config = dict(
    num_hidden_layers=10,
    hidden_size=192,
    moe_layers=[1, 2, 3, 4, 5, 6, 7, 8, 9],
    normalize_top_k=False,
    routed_scale=1.0,
    init_std_router=0.0157,
    vocab_size=24092,
    norm='rmsnorm',
    norm_eps=1e-07,
    tie_word_embeddings=False,
    batch_tokens=32768,
    train_tokens=257200000,
    max_steps=7850,
)
Below are experts of layer 3 (counted from 0) of a mixture-of-experts language model. Rows are named router (the router's row for the expert), gate (a neuron's input weights, with its number), up (a neuron's input weights, with its number) and show model dimensions 0-191. Each number is 500 + 40 x the weight over its row's rms, rounded and kept within 0 to 999. Numbers have three digits each.
After each expert's rows: "mostly gets" lists some tokens that are sent to it at least half of the time. This comes from a sample of Wikipedia text that the model never trained on.

# expert 1
router:577439517537545424553516451578512454456563476529479430449435459521489471539524451455476470529501529508511472483558557479503477523499471480528509526528583479417487468488537532479519493488481500532518460531480493488437491549425467521444522442446547503490491548479550522440499484465594489440500547508543505504499594496513458559465511495437457479492512499514517431421511469550497486548511495529453502520471472476526419555455479449532425494534515578525531475518515565529559460483456519531554548541528485471556474504473461540564519564554435475531508495461571522528458400545467551533
gate1:529444478481565534544575571524582507550534501476474530466487468520522565493497527471433468475453501530482457537555547481434467455540479530487505453459461443475478474555491475500520473512441468431479487519472508535401481537540499545479543475518502564445516514536538536566498458515602532389457487476511510521492531488517549480425486473465479503496404502565466580514489507555460462565522480559496529504480469459481479538553413560495469540540485593486491466565531523590562432460521523481521480537526564474518480450490488547501478518484494457505543524456539500437477474563497518542
up1:534468554488409471451468544467530558485458447535482572508441433489473593566526548450516477514483501479484511535529499416460458464506509483479415492490532477537494512509545485486479487485365516458549519538510542443446483504494518485565460431509484517403495526503465506528483472496582536377455513480501459545531479471530515548490501490524551518565462550540447526505497540519416545513477496482428556463516487500465430496523490433465436530510511577511547475458556504531510466472480483507546543498521531503510505427519476505467433510433497515531543466518557432438485470555510504550
mostly gets: "and ", "the ", "Its ", "These ", "then ", "or "

# expert 12
router:557420484555530416591510494583597446437563533546419428478500443517443529437491438434469457541482523507491469450550565496505498490527423530557496569531568492448497545555518486550528491554520541587499437542444535527451481538487520485441539460488513466477489588518544598443481505443535525537457536510546494542538531519476518544494502480513477462502521461536471462446541535535466482550497520460506481515504480459546457545478506495543491484543545519530493475485438504520474517493503503535520485541508463439537455560521441496514449577526486504487568498486517521531466503491480562545
gate1:560516486525519558424571483426485447518553522444464483479574488540467544509572437549493504511412506454577474525534531509483521502416513538533589500464562498459557574599469448523469469532511509445447547472512467476514450465551484504500476420435520514522562548482544484399522493554487513472497540510481536485503512502439520512497498436502432526518485452447499532561574496509450516509485463515542435462484526442530470486440536526530496558526476547499459500492478537527530426561501516523551490499560464527490491490453463516490501504446421493503537497589492437515516455450484439511
up1:453475469473469477459431503487468530500470500449463472491557436475523504526570459497435514418515438449530451471499401465529518570444486404494464525487499461530503477480530495459507481466536485473504473472460499549451477533548480396430501492489488445496524549442552620525467438545471460575517513480443512552595464511454531528557567481485511566581449437432469457450548569522481509521544481443451517473513569548481523496441512466539541502464454490473500521517483581541522497555520508516448495522501520460512503459460498550514570501481496494576466483513489476451519517526510512505
mostly gets: "tion", "ion", "tic", "ot", "ous", "ist"

# expert 8
router:631443468506572458526490525557593459449560500529431391459446388592474492483467518456472494530482579509467465447576543523477493487478467496560497572527536503467537498524525514514553464516530525539591427530458547488436470483505456515512519426449478471534494526473573589489479517465561510493496501499546496474578532538517481558481477459462499461509519457530535434431560522515497464568537566469486505514486457460489484546475473488565482496496509551534516500541456523523505490469456527478547488524470451473557451516493502517466468540519474492512544452504485524516499472495458508552
gate1:499567534485473487567565459480455477436512498476531534515440500601542526553510542443460510491526488525531512450602497450475526478473544493486520518436486475500523508457477511493552466473490527502489534495497551503550463437554581435451442486490469533584464505491483443466437479457477538487455509443537516473536466529496525408457487376483560460417486490479478538462588488539470436454531508462517497411491528521500518439511532468504521545503549548486470519557517487543413482545444442527472525496528461525515508503492549501474496517532513459383564454549515557539525531480537510482
up1:475535503475520502456485537485495447618407537561448422484470541546473450475458468558535541547463521497534472463450502477531439524519503528554541474509585457525427471525462480449482498446440509512435480555529459575522499531502558550514505469472454470469511488521550501526484499471482575517458483547486540574513503483482468520510542517474517532536631402526527495531460473443516531514561570412525501506478479454475513528483488542469493513379460484537562527525501524487474536530467492505500497470454494510551588514544488504544449476492525515454572506509483530473465531584558487529
mostly gets: "coach ", "politician ", "member ", "basketball ", "politician", "contract "

# expert 2
router:597441454542553447557503490606541466464579514492459410472471423541505472483486507405482502540489548505490484489558571524508450491507461508551517575524564464428511509497544528489550544474477541520518427466486543454506497500489511484490556450498499401470491516471561503500466497461556538432458528542504492523549527609494468546493448468516475443541517513503505472424511481570514536534527500482497516519446516529550451497426506498530467520530578547558502479612476550495475457504466478512500532522519477455556501478492510466516433548499491467468542535540507524527552481504464568565
gate1:377459538536486517439548523483462585511540515502432482547501566446546499444464562433535477481453450464494525530511493502530506544547433482491437483446427460515514505513427542435521435499512523494547509559446483508589451441564511491519523468488502518476537522572446547490545440538476484521484473535559551534429550513450479463456496483525536476505487511543458504531477532507473487483546494500524505491527480450526521486489514437546468391507493487469472526514450504440535473521432461468471504523530504505475489565484533467489486497566435506569529486546504480560416500520555630529
up1:555445373531513526506459590568503505431488513456510546515559467506412455511536428542481469531520528561513457524463490509522561417580479476488453544499500539489487583494464505556471551506541423558463477449581486497485558583457459495484456482475504490479544530513563494487500538456550507458564536555479439451488484528502569508567477526477452549444533524501505483509520530516544505534431484520482501527440468440520540513498448539441500522489478469497526477601454471550475477509561523529520538507450514442478495480577495493459453447506567507435513493511443542472515517532495477483
mostly gets: "|---|---|---|---|---|---|", "Apps ", "|---|---|---|---|", "|---|---|---|---|---|", "medalist", "· "

# expert 0
router:607460469497538404589473443579523467519574478538413470495448429543444466541505451402504485516533517497496485459542594545491511461489506472484469497533541508445477524530497521518531485507466543517542442554481526466412477485451481504460512456444504441470481508484583568487460523483530457526441522538496512480508554511527491513486554510493491467515488540533500471435510479524540482528505536475465512507479485498539421536507515405535500488475502547522521516514470542544539498482463513488502550539483477418522447584455464492569477570508479449516531509454575496542495446544433598564
gate1:452603506561474547461504511489528430514531516508456470436469458449450479497479488548514497448439516494519582546482475458441478538493496555530503534450519476585505481484548537408510528430511430532465466540461526564545427484509475482535416468432532453503523466529461507440454528495507486466470487497489490577502497492438532434540520557526549603521492555410453459448458496556582511499481481480491476464481480478481440492486545535466442494521534522518483479503600524509499487427605537521468506531528524521515532499471590436474517512527523560513490531510512471523539539450519533499
up1:472542490529515525474479509501486495499498519521524531421536489504502510491543503489477537568403481421572492526460513503546577462501525535482550591467429454553500545500470532515478516462487438557495497535491542507501476503499494445522458489463499446439493574572509495482483503480456521412500412585507572562439455420517590450472433520492508486448496603513454444480487476495493498456407485529579494537508476550486438477513546458581513532427496485510530429511530508486466563512515479506513497445576506527530477437534496430491479548471502488541516549586499496517542483459496511537
mostly gets: "which ", "that ", "where ", "\". ", "when ", ".\" "

# expert 6
router:550435496521553428538529533586580473448566497533477446483500426574457506455469510430457479565527557478514484440505541506487470479496465503540497536513546448495543546524525487495464522548492532546525397469490589430477506563452502498484520463438526461509503547517563571461469515472563532451479553497509504525540529522534499546496456448441448471547567449497551481411540490510519482537499484427451481501402456475521455532499472467551465486489531563540491523584483540502534465425495545522484508557551524456546490493465496513500454534518459476509541483543531507542469438505459554542
gate1:436532491515494399585548519494525506481469501552514553503518485495570488438487556434504468515468531479551521453505457453564585643474449517452499507503459459479442545544542476534441471465524482464507488476465496543504506466583538500445548521560433475477511509480463490544530444520550485547559528487530575518543464480481483537501582512553517502510531442486502500464491544475481433476521498458482426473522563614519511464473477504557527483516507586484491529479490456520534450484508515512488489395472514521522410503530524502534581520539494533529420547476487480509536529496563464505
up1:538527500514496481556458584558526508471528470469416439515532474520498510527474437497474553493537472488447513494585503458470581551451492492462517533523456490549478508569456498471504549505591432444572388510556499498459463485481522503488504481529469523627476480555504507481477586473478461553564497439427554530502597507461507479442459473466479425526425461477476494472525510530506502473477505524570522445474471544537562457510505508478534537482412583477456452482414535443487480567515489456459499460516491535515487479501473505509513455486481544502497517463513482487442553458509498462
mostly gets: "z ", "r ", "ti ", "io ", "j ", "za "

# expert 7
router:573434472548555462555486475600560429496605508482452388445431385562452479503463487441446475534460501514474525461564546532493491512484468521557487514514543506425491498510529474545540468540508539525530457452455502495435481507437507516483548439449471471508489524531570540480490499490544508506471485559546508545556531529475483535493514437489477462507499480487510432463515521528520528579512550511467510554446484476525464541502488440548482503483483545539525517528487534514503444464503530475551500519513483433567486507479519534505456590504402476479524478469506562545457482555461566574
gate1:335478517443502487460495538500485513434480520468478522520475526509522487550468486451574452525514499495621495451532509525497437468501528519534517494494504424585419527492532434482439510545542595483509528567478500464499484511512514528427511503518504435496536518513508499517511573526479512457467613471436546537490444535466471488509488452521580518492476449532555543515496485473525531511491546536390491490538548537506492434488467548420466541492518469508449506463518530510543484484456493511538495560435481522493540475520521441501561530480446469543455478482476530519559578550530552540
up1:509477451526539496460504449488467465523500444465493514510561486523477492460520420489461571470522488443359498548501548438456446510546418506517480534453481534468466490476520470457499502523602449586542445507484516463436469443488485468485488459515443454483545523492571542514437464504523460483608457468430435525460448497539564606491545542488473516487497462540547523462544531555491472513454452520552472527484480505527527523513459487443545469530533422584473547473566475491486444486507453531462483501485490500532520557519490496537561513526548521481432438498494525470519582501505495502
mostly gets: "same ", "century", "year ", "year", "last ", "first "

# expert 4
router:557390437504550374529502485597558455467570513514455435496483413520435416502508469450491535488513471466475484461524581501485510471476529512539517505533565456419509551553528518489524520521499547561547459555404502473448454514442492530464523467495506531462470491476533503511479480483580477546504527542522494530531579521513516503508533459458456449539518434497518465419523522541464486572538536514486466507515467499528472566418507491528491465499477588527515488502470512531515504493451507481516466494530475429555474558481470522530451576486461490564520442504516552542491449530462535541
gate1:544486479494484482454492496474513476549544526419544487469492456512462472492484513573529466457477517502448421467518476514523512429521478517491497499528492457531555527487545434458547446524493581476502490487402554517589471548498542543447491497590521461469548467468557507533559543541483430483515507509524463460575510601537519446526531518530529439475502466511455454449468432498451546535579524506501553555465531507521534527488525482480531503529514464541488517455509535542450475493513486504491553526549471605438419471511504503586450458458534590447553417457480506503474476505537490583
up1:505435498534466474444507478573562483482555513475544500505389498546511539498555530454468540435449481585507446449521481481447424525560515496535518470502494510479489597526501456510503510573481514495493510476498474475516443540499464477456447461517584509425477518443603515489544495539492528546483488509534518550519533563486550510476595453517504540552437482434460548499562451538511519508541484530478558499462526536511508457533490458487535479538508498586489556485566557448543548521470517476490459498517577577428483502446514508557524544438527488511520530514529522556537430547452557538
mostly gets: "such ", "many ", "most ", "different ", "various ", "both "

# expert 3
router:588491443518528393618472466621517476494548488512440434433509417585497523498457460423482479520544547480485466443572556483511504499505501485550503587577539486424499469500530514512515497495500501539520471472514533463504468519497486529495509481493511395483505542483570555491495497452524501447458482496542473490564558546513494512489487505489427443542531501533512443454532498542522517586496523494450517486443513490505485522440473490531438520507547568546510465550475538529508485471430558481503553492498487470567500502478525467497425518502462494516476520479540563549471453557485576569
gate1:441531504479513495508483508506519486511488487437504532540470464488478600549510500500481506473502460486496550525568521539483526518467557468454572493538465544535539492574539492491569475464552490439469438457477526546559502510472574538515546525433495497462479480539599486504470456443527574525459492459515491506491473510528454531444456503417494500542463509498556587470547453494549461486461454525516471460470508435544501452479527519586497475474501535533537512557607463549492521539577509484474511557487485460602601490572528455489484491389536460537502544419488499502558470480482462486
up1:517518482554463571395490522479498526522513614500491528499475556555587522490463494490487514440456529579468447399509502470487479528512465506500467444556506529473420487448461441460522459547477531532551480517508530536520499528533492463525554503486534468497519541475517525387467571578505529505501475521477467516512452504489466502493463560537472466461497521481466481498522449455510531507389513511487527539530572594530439523475500489412488491498497433427469478510531443597487473540477515546514523486498430506422495503483513547488547491519487506525439400578505467466479517531492443540
mostly gets: "===", "==", "== ", "=== ", "====", "\n\n"

# expert 14
router:589432484524556414540522480574560475483484488537450376442448449535499526465460478398500505549470530445468500423521517509478503519478487510530546552495539487463484530561494542504486448480528533512518401584491500423489474497479459560492544493453560473519472474495586535534474468463535511556485584491513523520539586531526474501482497510472452454477503522557482479415499504459481476569493533444509484506476480478482414545453490473519434504492470552520485506529462534498466479452477531472493485474520532438559482475523489524523447606492497495504528487545589569529500468553495545532
gate1:443469502498544505554559495560426528516502505539487519565495449507474536483438531521484491515544534561461493518472499581452447468504548487570505503583503553522409491487494472501452461499505536510541508489536469468561510566483516555463501542506593504495463518483523547426530443539467490516530507492591521535517443522462573469517510545537498451411547487501512382531516533498450499453432511536471464471428412462467460493540547453477499435496486566488529409561570526484529544497461499457489497450496484421515491495528533523481501556435465461480503506465532538539569516423482528518
up1:502535519503558537548426460475486466564498467471473457475411538458450556500440447459405521517521541454522473499501444500508517489423456469500480524467448463411500530551533490537551442423508454493469516560525506507526514580484535500484453489470547491524449538465544517475481524584492464465537494476498452482534508486499573514494436484528511432468436430470539520480493582526550573535537487518507484520501519514504504534506589417437581486417541516459504465547490491459559447483471534507592552474504525423512418425529524498476470522497554526538479533532488510504489487479537462555
mostly gets: "became ", "has ", "received ", "played ", "began ", "served "

# expert 15
router:566385448546557429509554481589561466465515512553466418465495398544444480479487488439477499524452535491521511457545548515485443464496499520551476550528519518455541557497549467507519502508538489534514413509506491505438515497423477511503519510466468468454474550520595536460485460489602547502514526509499490501523526551505535535476498482502441473515513438515515498432524493541502483554520510456441502530466477480513483549493499466523417459524552512569481516564488526475481508422477485515524528555504512448518519495487516534514410525516415523555553497488543587530449473508423560583
gate1:497503494538529519523514528431568495502564478516509561574481534546494529473494433532474512473557486521594506461494444457531515438563495438587487480500526516503526488547501499518478433525541503542476558516488492569481545498502503444546460454511521423497461429522468485473520545449508480457495522493498500456499569545440510524518455483490473459452530450471536521422565488523449513546454546480600484499500504500439480567429459396549476516550480463542442538472457445507492531523461522461561509515580488457430450496544573487502568445546545578522488532504484422533470473565506519517
up1:431462462516478438469483514420554472524554496507447466511517479596520404514496498441478444442478443516481490442415510482474439468458547427530540523413467540545558497456527547481492518511535492425524488535489497540489548446483547543471473467482496515475495461603503476550439534478564469476513573524456509455503545572432457459496482548507474450497520483510529484543463467492455555532463491455532518499453478515479478462474507519583489515531499581551489464446471517450459418488538525486537416533463493417486484482474505523514502559502563443472433506467553435509546517514447506508
mostly gets: "York", "California", "France", "ville", "India", "Africa"